config.yaml
n_experts: 16
balance_bias: true
num_key_value_heads: 1
norm_place: "pre"
norm_eps: 1e-06
rope_theta: 10000.0
qk_norm: true
attn_scale: 0.177
init_std_qkv: 0.0327
optimizer: "soap_variant"
lr_mult_up: 0.903
lr_head: 0.00853
warmup_steps: 57
decay_shape: "linear"
Below are experts of layer 4 (counted from 0) of a mixture-of-experts language model. Rows are named router (the router's row for the expert), gate (a neuron's input weights, with its number), up (a neuron's input weights, with its number), down (a neuron's output weights, with its number) and show model dimensions 0-159. Each number is 128 + 32 x the weight over its row's rms, rounded and kept within 0 to 255.
Before each expert's rows: a language model's description of what the expert responds to. This comes from a sample of Wikipedia text that the model never trained on.

# expert 1
Biography education and career. Nouns and adjectives in biographical text about schooling and careers, such as University, College, graduate, politician, career.
router [101 158 122 184 110  88 184 146 136  66 119 126 160 124 127  97 117 125  89  96  58 124 101 116 125 150 108  98 117 161 184 122 111 147 166 162 108 136 140 188 136  58 137 130 104 119 167 105 135 106 137 184 106 127 107 139 164 134 195 175 167  89 141 112 183 178 163 110 111 161 161 151 132 161 126  58 138  87 109 154 173  95  97 151 152 101  88 177 136 140 119  99 144  98 159  80 118 122 168 102 150 123 148 161 137 108 150 152  98 170 162 140 135 153  62 107 105  46 121 101 112 113 161  81 115  93 119 164 129 135 177 197 107 161 102 159 112 173 113  96  86 128  78 133 109 112 117 144  96 112 181 147 115 140 193 208 120 124 100  85]
gate2 [138  59 139 129 158 137 135 146 101 121 166  77 139 128 190 118 162 110 103  91 123 180  36 138 100 156 110  83 151 157 101 115 167 139  85  88 178 116 138 101 135 135 102 149 114 126 138 156 154 122  81 134 119 182 184 157 120 159 122 170 174  85  75  69 115 116 118 106  83 158 145 173 143 111 176  68 114 124 141  98 116 127 131 114  84 198  91  82 136 131 126  99 108 165  65 130 181  95  97 145 142 159 122 139 154  96 105 123 108 163 143 150 132  91 137 153  91 160 139 163 105 200 132 200 110 158 115 167 152 135 121 137 135 176 172 160 180 136 113 158 134 112 118  66 136 168 152  83 132  93 148 106 161  79 120 125 181  68 150 102]
up2 [149 160 176 166 141 151  54 123 149 193  93  87 177  87 157  74 104 165 124 149 100 152 156 120 129 106 119 150 132 133 158 141  93 134 111 171 103 117 132 145  84 140  96 167 130 100 162 104  73  99  93  82 141 187  94 131  99 194 134 128 123 153  83  99 111 140 159  70 115 128 150 147  99 116 100 156  94 151 152 110 174 176 148 167  84 105 161  56 175 121 174 180  98 171 102 136 147 111 100 124 121 148 114  97  74 140 108 116 139 169 125  70 112 136 181 102 112  79 162 149 185 145 112 135 124  92 124 144 147 166 132 146 129 116  96  67 144 189  93 101 147 109 145  84 138  96 161 125 102 122  86 141  99  99 138 221 162  75 140 153]
down2 [127 137  92  77 157 168 109  86 113 103 147 128  80 112 138 147 178  68 135 105 126  66 112 116  95 122 126 141 146 156 117 134 107 121 176 187 100 173 113 111 153  82 130 153 134  71  83 196 128  89 112 117 131  68 148 111 122 139  81 181  88 152 136 167 141 144  96 145 164 162 136 149 107  97 154 174 159 136 134 148  72 174  92  38 119 168 107  95  89 130 141  79 129 106  70 182 187  37 110 117  81 117 113 153 162 109 163 167 111 109 141 130 103 117 123 107 116 192 165 103 118 199 122 151 112 177 170 138 111 155  57 100 137 135 114 176  97 114 138 102 116 113 136 122 167 141 144 124 190  86  96 127 125 126  94 122 120 141 147 113]
gate3 [120 162 111 184  71  86 198  90 148 148 152 162 167 197 150  87 107 125  97 119 153 109 136 107 154 145 108 184 134 153 151 152 184  59  39 156 132 111 108 110 129  81  73 138  50 127 132 156 128 116 103 140 126 161 141 156 104 103 115 145 186  93 124 152 135 166  84 110 110  92 126 118 111 108 119  58 116 120 120 115 153 134 136 105  93 124 142 164 119 120 159  85 228 141 165 127 164 141 186 109 143 120 194 137 104 114 131  98  85 148 103 121 134 119 130 136 122 122 151  73 132 168 137 128 179 112 140 161  84 158 166  62 141 172 167 161 156 133 147 137  87 113 166  91  61 143 103  98 164 124 101 135 126 108 104 176 159 110  87 140]
up3 [186 102 151  97 105 168  87 131 123 125 105 117 144 143 136 123 128 157  77 149 127 121 144 177 128  94 152 146 131 136 146  80 133 132 137 156 152  97 105 118 138 116 100 181 148 169 148 119 168 110 127 160 177 151 142 133 148  99 146 106 170 137  90 187 119 119 173 113 131 151  80 129 104  59  69 117 122 108 103  80 131 101 135 120 109 196 133 141 116 126 154 158 153 151 125  37 189 156  92  72 109 123 175 117  93 160 167 144 140 165  97 151 187 130 195 131 173 136 120 145  92 184 197 160 155 118 159 151 116 125  89 107 104 206 195  85 117 104 116 128 129 114 144 111  36 102  97 112 114 112 116 120 158 211  91 131 184 139 116 158]
down3 [114 129 115 169  78  87 109 104 152 108 144 165  88 129 149 127 143 109 198 160  81 139 146 180 134 108 140 171 152 131 200  37 117  92  90 126 211  46 132  62 177 124 133 132 176 102 172 128  78 145 121 148 163 129 146 132  88 100  89 117 116  96  92 126 145  76 138 150 144  98 133 124 116 193 124  96  85 101  95 113 138 143 140 139 161  98 100 119 117 115  80 115 117  70 107 137 170  86 119 126 156 108 133 106 131 186 143 147 137  87 184 130 158 123 118 134 132 151 169 161 187  91 117 121 127 160 135 121 111 171  80  94 137 119 197 129  89 165 123 109 131 153 100 170 162 143 166 145  70 165 137 151 132 124 140  61 121  66  93 141]
gate4 [117 125 156 136 112 109 215 104 103 121 116 131 121 165 197 103 146 120  88 138 135  55 122 114 143 117  86  93 176 171 150  85 164  95 126 125 141 110 126 157 117 107  95 124 124 111 191 130 146 117 142 150 109 151 163 194 106 134 177 155 105 117  72 135 177 192 161  90 141 142 151 152  92 127  79 100 147  89 126 113 161  72 137 147 135 112  75 153 134 138 140 160 106 149 104 176 156 123 150  90 149 132  94 159  61 102  58 180  88 190 127 149 183 140  83 129 124 103 118  90 143 157 140 144 138  85  81 102 132 133 112 164 155 125 104  84 169 189 151 170 107 118 102  94 121 167  89 195 140 142  96 101 150 101 152 152 162  87 205 138]
up4 [171 121  84 141 113 101 141  92 194 153  68 129 149 124 141 129 178 125 143 137 161 150 172 141 171 135 159 106 115 143 149 145 145 161 139 134 108 122  62 194 183 127 119 150  90 149 168 102 114 212  90 122 151 113  82  81 140 129  99 124  81 127 140 111  95 149  78 136 115 134 146 131 163 119 129 117 144  89 135 152 165 143 202 167 139 131  69 166 166 130  89  74 129 151 146  97 150  68 185 167 146  86 108 168 102 144 104 111 154 154 139 153 108 105 109 166 140 118 160 100 163 129 157 104 149 169 122 130 157 167 159 162 186  48  98 101 117 102 106 111  78  98 127 171 100  79 137 119  90 123 143  60 110 192  77 139 101 174  75 124]
down4 [ 85 180 199 120 123 118 142 162 124 108 132 119 102 110 201 125  81  95 157 118 142 134 125 134 167 148 102 156  89  92 136 141 110 108 127 136 154 120 123  91 121 117 135 159  76 147 142  79 173  65  70 146 139 159  81 121  97 113 123  65 190 113 118 149 131 166  86 152 101  77 136 157 152 120 145  94 187  99 125 107 162 104 158  88  80 121 190 132 143 134 130 128 136 113 100 129 123 110 207 100 102 105 117 108 151 118 104  66  93 133 113  22 137 118 165 119 140 171 111 175 123 156 167  91 154 154  76 126 153  90 162 190  87 118 104 114 188 126  98 162 125 113  76  88 126 174 151  94 121 145  82  68 150 145 132 111  90 100 170 142]